Weights of a small mixture-of-experts language model, trained from scratch on English Wikipedia: 160 SwiGLU neurons an expert.
Below are experts of layer 5 (counted from 0) of a mixture-of-experts language model. Rows are named router (the router's row for the expert), down (a neuron's output weights, with its number) and show model dimensions 96-191. Each number is 200 + 30 x the weight over its row's rms, rounded and kept within 0 to 999.
Before each expert's rows: a language model's description of what the expert responds to. This comes from a sample of Wikipedia text that the model never trained on.

# expert 30
What it handles: Pipe separators between cells of Wikipedia tables, especially header rows and stat tables, plus determiners like its, their, a.
router,248,231,238,190,216,166,224,224,181,192,228,217,217,221,164,192,179,181,114,175,191,189,225,160,218,235,154,176,173,207,226,253,189,203,200,177,189,163,150,145,227,185,184,219,200,214,176,194,231,178,255,165,209,122,220,206,227,207,262,141,176,159,199,198,130,183,149,176,175,207,222,252,188,146,212,192,212,142,167,191,204,155,202,232,183,191,206,172,222,171,188,188,190,207,170,164
down0,188,199,257,247,193,200,195,122,280,189,205,225,198,216,203,200,212,125,106,217,222,165,203,220,126,181,217,190,159,226,218,216,204,215,225,217,222,205,210,214,198,228,155,204,198,223,235,142,202,187,173,183,206,148,182,177,238,157,199,204,212,171,210,195,163,200,173,202,143,154,195,230,220,205,211,187,210,151,185,172,228,158,181,235,210,226,229,213,167,150,177,211,223,241,183,195

# expert 28
What it handles: Closing pieces of names: taxon suffixes like -us, -ia, -idae, place endings like -shire, -ville, -burg, and surname endings.
router,222,187,168,233,218,224,204,131,168,210,222,173,224,218,236,222,231,260,197,231,230,229,176,160,162,132,180,204,189,219,189,189,183,212,226,213,198,184,168,254,242,246,200,197,178,242,221,171,218,187,213,157,223,227,211,127,209,177,243,189,191,178,194,188,172,260,216,227,228,183,199,247,219,201,225,214,166,239,214,242,149,192,161,210,205,213,181,185,221,147,247,209,128,190,202,231
down0,184,209,206,186,198,232,200,203,222,230,212,193,167,216,142,208,179,137,230,251,181,212,209,184,193,202,212,237,252,188,226,136,179,175,190,182,177,209,154,236,218,174,178,198,183,224,237,205,243,178,155,141,224,200,173,226,208,184,183,197,195,199,245,191,242,229,206,199,185,215,152,228,192,182,259,179,239,202,230,245,210,171,189,233,206,202,213,209,208,199,129,163,168,213,232,223

# expert 37
What it handles: Common nouns for institutions, public affairs and everyday life, often after an adjective, such as service, water, transportation, government, community, justice.
router,162,232,205,220,243,148,199,224,204,196,176,171,167,185,197,205,211,203,235,128,195,197,196,174,184,196,185,203,222,258,163,208,220,215,201,159,227,148,261,186,201,155,216,231,178,210,182,204,194,231,225,227,222,215,181,190,235,228,215,164,157,235,240,167,223,218,218,225,147,188,205,194,253,192,198,200,195,215,185,206,211,183,238,197,198,242,246,247,204,181,225,213,223,168,233,159
down0,179,197,250,133,167,199,195,237,219,246,200,246,211,147,285,219,238,227,205,228,189,191,221,233,232,176,166,228,221,157,199,220,210,199,153,157,150,212,223,193,171,196,182,223,187,171,251,259,195,240,189,274,281,203,219,151,217,179,178,181,194,176,198,148,154,137,199,264,190,199,198,195,211,208,211,155,205,197,216,173,190,221,241,174,239,148,272,249,164,172,220,213,220,190,179,176

# expert 34
What it handles: Colons after field labels in infoboxes and taxonomy lists, such as Class:, Coordinates:, Superfamily:, and the labels Species, Genus, name.
router,177,233,185,169,247,217,204,179,134,173,222,200,225,216,193,204,154,197,237,224,196,146,232,224,211,233,186,184,236,186,205,165,169,217,281,182,159,228,205,173,201,210,221,184,183,285,222,152,186,208,208,165,261,217,153,188,175,240,225,246,233,205,222,203,178,217,221,208,278,225,244,213,242,176,185,171,239,222,204,206,235,193,245,190,153,197,171,209,225,223,165,176,193,194,216,220
down0,224,168,223,156,122,217,193,246,187,256,194,220,252,204,187,201,162,201,174,138,176,152,166,191,230,207,230,178,177,162,222,168,188,215,198,243,199,205,204,242,230,171,222,147,249,202,167,169,234,197,278,152,190,135,209,157,203,157,215,206,213,151,171,245,208,190,241,229,229,179,229,215,232,179,173,180,221,164,195,187,133,234,194,197,163,236,221,231,208,242,187,216,169,229,188,160

# expert 8
What it handles: Single-consonant word pieces inside rare or foreign proper names and words, such as Cly-d-ebank, Kau-f-mann, Mor-g-enthau.
router,229,181,180,171,135,172,222,211,205,253,222,226,159,225,217,189,216,210,171,211,223,224,136,214,177,212,166,267,222,217,255,157,201,191,130,194,236,193,225,185,160,170,237,164,211,132,230,190,215,165,190,170,164,223,240,192,157,209,180,200,155,207,128,210,220,191,206,204,201,152,191,198,193,240,225,176,199,200,210,237,226,215,194,206,201,187,224,223,130,200,202,196,264,189,253,227
down0,215,177,211,278,207,188,191,210,205,192,225,183,213,191,214,214,217,200,208,185,209,174,173,200,223,248,196,170,146,204,224,225,213,177,222,209,275,198,176,229,173,192,185,206,174,193,145,156,226,222,223,147,174,175,209,173,200,207,167,170,167,252,121,188,184,213,191,131,232,265,207,235,209,242,191,181,146,197,194,185,155,221,202,208,197,197,184,218,192,181,199,210,197,153,188,219

# expert 32
What it handles: Standalone space token before a number, after commas, pipes or words in dates, table cells and citations, such as July 2014.
router,155,230,218,175,218,159,220,248,161,207,232,237,201,224,182,127,196,229,144,193,150,205,162,181,200,231,153,189,124,202,245,210,201,193,156,229,185,258,180,200,157,227,172,187,193,227,210,223,249,194,165,242,196,215,139,202,205,231,188,240,243,202,243,195,247,192,195,223,213,219,192,237,269,199,177,206,207,209,198,205,145,210,265,208,201,222,191,143,231,195,168,213,244,262,178,163
down0,97,192,184,210,196,148,185,200,175,214,240,185,212,213,228,178,161,219,223,207,222,184,178,180,145,202,208,216,232,223,201,199,167,254,225,218,219,238,180,156,184,222,169,219,142,210,231,131,183,215,231,215,215,209,214,222,207,191,169,195,151,221,187,196,228,184,201,232,185,183,171,203,209,241,204,229,162,240,185,181,254,246,238,208,224,246,193,173,213,154,189,205,175,207,222,211

# expert 19
What it handles: Single digits in numbers, dates, table statistics and LaTeX formulas, plus country codes and city names like Warsaw, Shanghai.
router,239,231,208,234,257,206,219,198,209,169,206,173,276,211,190,158,207,181,123,206,129,162,142,194,212,198,215,164,185,167,170,158,180,224,239,227,183,163,204,197,219,193,164,208,198,251,198,176,232,163,267,235,201,190,198,209,235,142,243,148,226,187,228,191,205,207,195,208,163,198,139,214,194,167,174,218,169,193,162,136,177,189,201,209,176,205,217,189,267,172,182,148,165,170,190,181
down0,198,254,135,165,197,172,206,202,202,131,211,181,233,205,217,244,186,189,164,179,191,233,209,128,198,221,215,244,183,215,166,224,188,196,162,212,218,174,186,153,235,187,185,195,200,205,208,135,195,194,183,229,182,220,240,206,253,193,222,212,198,218,190,206,181,227,174,200,141,257,172,255,217,197,244,234,148,216,189,199,183,233,166,181,139,199,226,190,177,226,184,178,188,159,199,153

# expert 17
What it handles: Unit words and digits following numbers in measurements, sports results and coordinates, such as km, m, ft, million, relay, 100 meters.
router,250,136,188,209,190,239,167,133,248,224,168,203,223,164,227,199,196,188,224,179,185,225,242,243,227,225,187,167,247,166,202,228,178,198,271,212,154,196,230,163,207,209,180,196,213,211,183,215,201,228,104,248,186,200,235,192,183,189,252,219,196,209,204,211,179,156,202,227,189,222,181,210,188,243,182,209,183,180,162,176,235,205,245,169,161,213,154,226,226,177,218,185,214,154,198,190
down0,177,232,161,186,179,177,172,233,152,155,194,168,265,173,252,197,177,230,206,213,208,196,201,132,207,211,195,135,154,208,236,185,170,176,202,230,233,189,216,256,253,221,231,201,215,165,206,220,188,208,164,191,198,215,164,183,227,216,221,204,196,203,232,163,222,235,212,206,217,231,236,226,143,232,208,216,205,209,197,236,265,160,193,224,189,114,208,183,233,196,210,254,208,186,188,229

# expert 31
What it handles: Suffix pieces completing split words in prose, such as -ises in devises, -ept in swept, -ined, -ated, -ings.
router,217,165,156,273,200,218,161,166,205,239,163,167,151,191,223,218,190,188,194,199,182,207,166,218,141,179,254,212,169,200,152,189,207,231,183,176,251,163,206,211,191,184,196,212,153,183,248,208,180,213,203,171,162,211,184,170,185,163,155,217,207,192,175,132,175,176,197,117,244,170,234,166,189,178,200,239,136,158,215,238,207,193,164,231,279,176,171,194,154,234,192,185,213,226,185,200
down0,224,191,229,208,184,185,228,159,167,183,203,229,213,175,218,212,176,230,212,188,124,210,151,168,260,190,228,193,200,152,230,141,144,229,156,181,194,170,265,189,220,200,232,165,206,209,274,197,211,214,183,187,202,207,185,217,126,161,156,147,227,233,180,185,179,165,167,199,226,174,210,156,174,214,202,219,171,151,216,163,190,185,190,169,213,195,160,195,237,194,192,236,223,228,185,231

# expert 12
What it handles: Function words in set phrases (as well, at least, as far, part of), plus a few mid-word pieces like for-e-ground, for-e-head.
router,197,185,217,184,151,215,147,235,208,255,181,223,145,190,206,197,210,204,141,263,259,178,187,213,201,154,208,277,204,207,199,181,177,220,113,208,222,187,227,184,228,251,227,232,194,192,195,191,219,244,191,204,175,241,193,192,224,196,157,185,148,192,182,204,227,232,227,183,264,239,191,205,147,215,210,211,216,177,211,195,195,233,155,185,257,181,210,158,146,215,199,219,227,198,251,223
down0,218,224,191,195,210,251,203,211,206,222,198,181,167,179,202,183,218,159,207,200,167,231,197,223,197,227,214,198,189,184,184,215,176,242,208,218,207,166,129,164,168,221,161,170,224,194,145,121,203,226,261,221,198,238,268,277,179,241,188,224,212,195,174,250,186,229,230,164,230,221,238,216,218,194,233,180,207,183,240,206,208,254,211,190,215,175,233,218,222,268,197,134,222,225,179,228

# expert 25
What it handles: Verbs and participles describing how something is placed, made or used, often after was or is, such as located, built, played, held.
router,184,175,148,211,231,220,268,216,249,175,206,177,279,179,183,177,169,194,200,250,216,193,173,216,199,181,203,185,139,210,171,217,186,193,223,194,175,160,187,185,186,218,170,211,215,163,172,180,146,192,135,175,215,208,190,220,258,219,193,185,228,221,235,205,176,202,168,180,222,195,232,167,255,261,191,209,186,232,221,155,203,216,175,243,285,185,200,205,217,245,163,188,162,244,169,173
down0,220,156,178,216,209,170,235,237,230,213,234,225,164,204,207,225,185,265,160,164,165,194,202,225,231,198,189,131,190,234,178,217,233,231,140,133,246,180,225,166,228,193,193,250,224,238,168,176,195,164,197,207,195,195,153,266,223,207,204,192,176,211,219,167,164,230,224,177,207,239,225,188,184,202,169,196,225,159,170,207,243,225,209,229,146,178,176,226,241,189,194,141,180,204,207,181

# expert 2
What it handles: Single capital letters, mostly inside all-caps acronyms, codes or names, after an opening letter or bracket, e.g. CO-A-ST, PATH, 3D.
router,164,245,196,160,232,237,167,181,182,239,188,207,194,235,247,209,165,228,200,179,146,245,187,247,153,200,217,183,236,167,229,207,201,165,180,193,246,161,213,223,158,176,241,233,273,201,225,214,188,182,244,185,191,156,189,216,194,161,184,205,213,249,177,210,260,233,207,194,187,155,180,217,178,178,214,153,208,202,180,217,171,189,215,194,192,114,155,224,181,219,266,225,238,146,202,271
down0,206,242,183,198,170,184,231,226,178,151,199,177,232,234,154,203,277,185,214,230,219,158,203,242,209,204,217,230,198,169,190,209,195,181,187,200,171,214,208,189,233,163,195,172,218,169,223,222,180,219,174,239,180,221,121,243,143,201,190,130,183,207,242,209,209,196,212,193,203,242,202,184,158,183,186,134,254,202,211,199,131,194,196,178,192,154,225,205,215,198,207,223,203,167,193,225

# expert 23
What it handles: Field labels and heading words in infoboxes and section titles, such as School, Born, Institutions, Branch, Career, Preceded.
router,195,203,212,164,168,212,239,267,191,172,201,205,191,201,232,222,165,193,219,170,265,193,245,155,185,229,200,193,250,179,209,166,160,241,231,189,229,247,222,214,159,166,239,224,210,238,204,186,187,191,221,221,243,190,166,195,197,217,207,211,174,257,189,167,168,201,235,199,276,207,238,192,166,174,209,181,231,218,214,236,209,163,290,191,176,215,159,192,210,257,197,181,179,185,181,208
down0,238,241,180,178,191,218,183,258,165,176,178,208,179,180,191,255,217,166,216,165,204,166,227,178,204,164,195,184,196,191,225,169,154,127,188,219,213,189,213,168,217,194,195,198,201,242,242,191,190,261,236,189,216,230,146,188,154,229,237,193,238,225,186,220,155,209,171,231,207,187,233,218,187,170,275,162,189,162,204,168,184,235,162,151,206,222,200,192,205,214,236,174,221,295,178,128

# expert 15
What it handles: Prepositions linking phrases in running prose, such as of, in, to, for, by, from, especially "Adapted from" in credits.
router,226,199,201,176,209,174,209,200,225,166,202,173,187,151,187,217,214,181,195,189,226,186,198,185,211,176,198,196,239,227,190,212,254,170,223,212,201,204,166,225,221,239,201,163,170,176,233,227,236,161,181,221,193,189,185,178,194,213,149,226,248,167,193,210,175,195,217,193,277,210,160,176,187,245,231,230,200,162,198,193,162,240,159,239,193,186,223,247,214,201,185,218,234,227,163,205
down0,254,154,185,235,201,231,162,223,179,250,139,206,171,208,223,217,211,154,222,160,166,193,200,218,171,239,202,222,215,207,169,162,208,241,172,132,200,189,176,237,187,239,171,239,223,188,132,182,205,200,254,264,231,183,125,182,228,153,169,207,185,222,208,200,156,148,182,164,172,185,215,237,222,177,194,176,188,226,177,171,181,161,213,165,186,243,215,163,177,203,143,179,191,205,218,164

# expert 35
What it handles: Words in population and census prose, such as census, racial, population, age, average, Hawaiian, and percent signs.
router,195,180,212,184,239,209,236,194,202,220,214,203,265,187,171,173,141,191,229,137,225,179,229,173,211,213,191,159,197,193,215,135,211,196,182,161,257,196,240,269,216,178,158,223,248,219,152,195,194,218,221,191,244,196,199,226,230,200,248,214,244,158,229,206,187,203,200,184,210,192,210,183,232,271,211,192,221,203,246,217,229,245,251,196,180,246,240,243,218,196,161,179,132,201,229,185
down0,204,210,207,143,181,169,228,218,226,154,216,189,167,194,241,215,254,224,216,220,211,248,247,177,150,185,196,253,216,205,160,191,224,247,250,183,156,175,213,199,170,211,221,224,224,216,198,136,213,239,208,214,268,185,161,186,196,234,237,154,184,217,228,192,151,210,195,213,201,184,206,146,167,127,241,205,223,148,172,173,219,182,190,215,192,165,212,211,204,284,228,241,216,178,234,180

# expert 1
What it handles: Forms of be and have in running prose, and the participle or word right after them, such as was decided, is wanted, had.
router,235,168,198,236,176,244,230,276,211,243,163,229,264,188,158,218,148,151,210,225,202,174,195,195,203,208,211,154,172,210,170,137,199,142,193,165,194,187,199,170,240,137,157,222,217,179,183,225,158,235,192,245,246,208,250,179,192,178,217,189,232,151,240,205,194,220,215,199,194,245,197,219,192,225,177,211,195,196,159,215,169,215,196,190,251,212,180,185,216,248,159,222,195,214,156,167
down0,212,231,199,205,197,227,212,162,200,214,154,217,194,167,133,174,204,208,198,188,197,192,146,184,184,182,127,231,180,240,220,219,212,198,193,206,223,210,225,115,217,252,189,187,154,228,211,190,188,219,200,192,202,179,184,193,178,260,152,186,214,188,225,217,197,180,165,163,220,242,190,251,199,225,202,158,207,155,253,214,195,214,195,150,219,168,145,202,227,167,191,148,168,263,192,271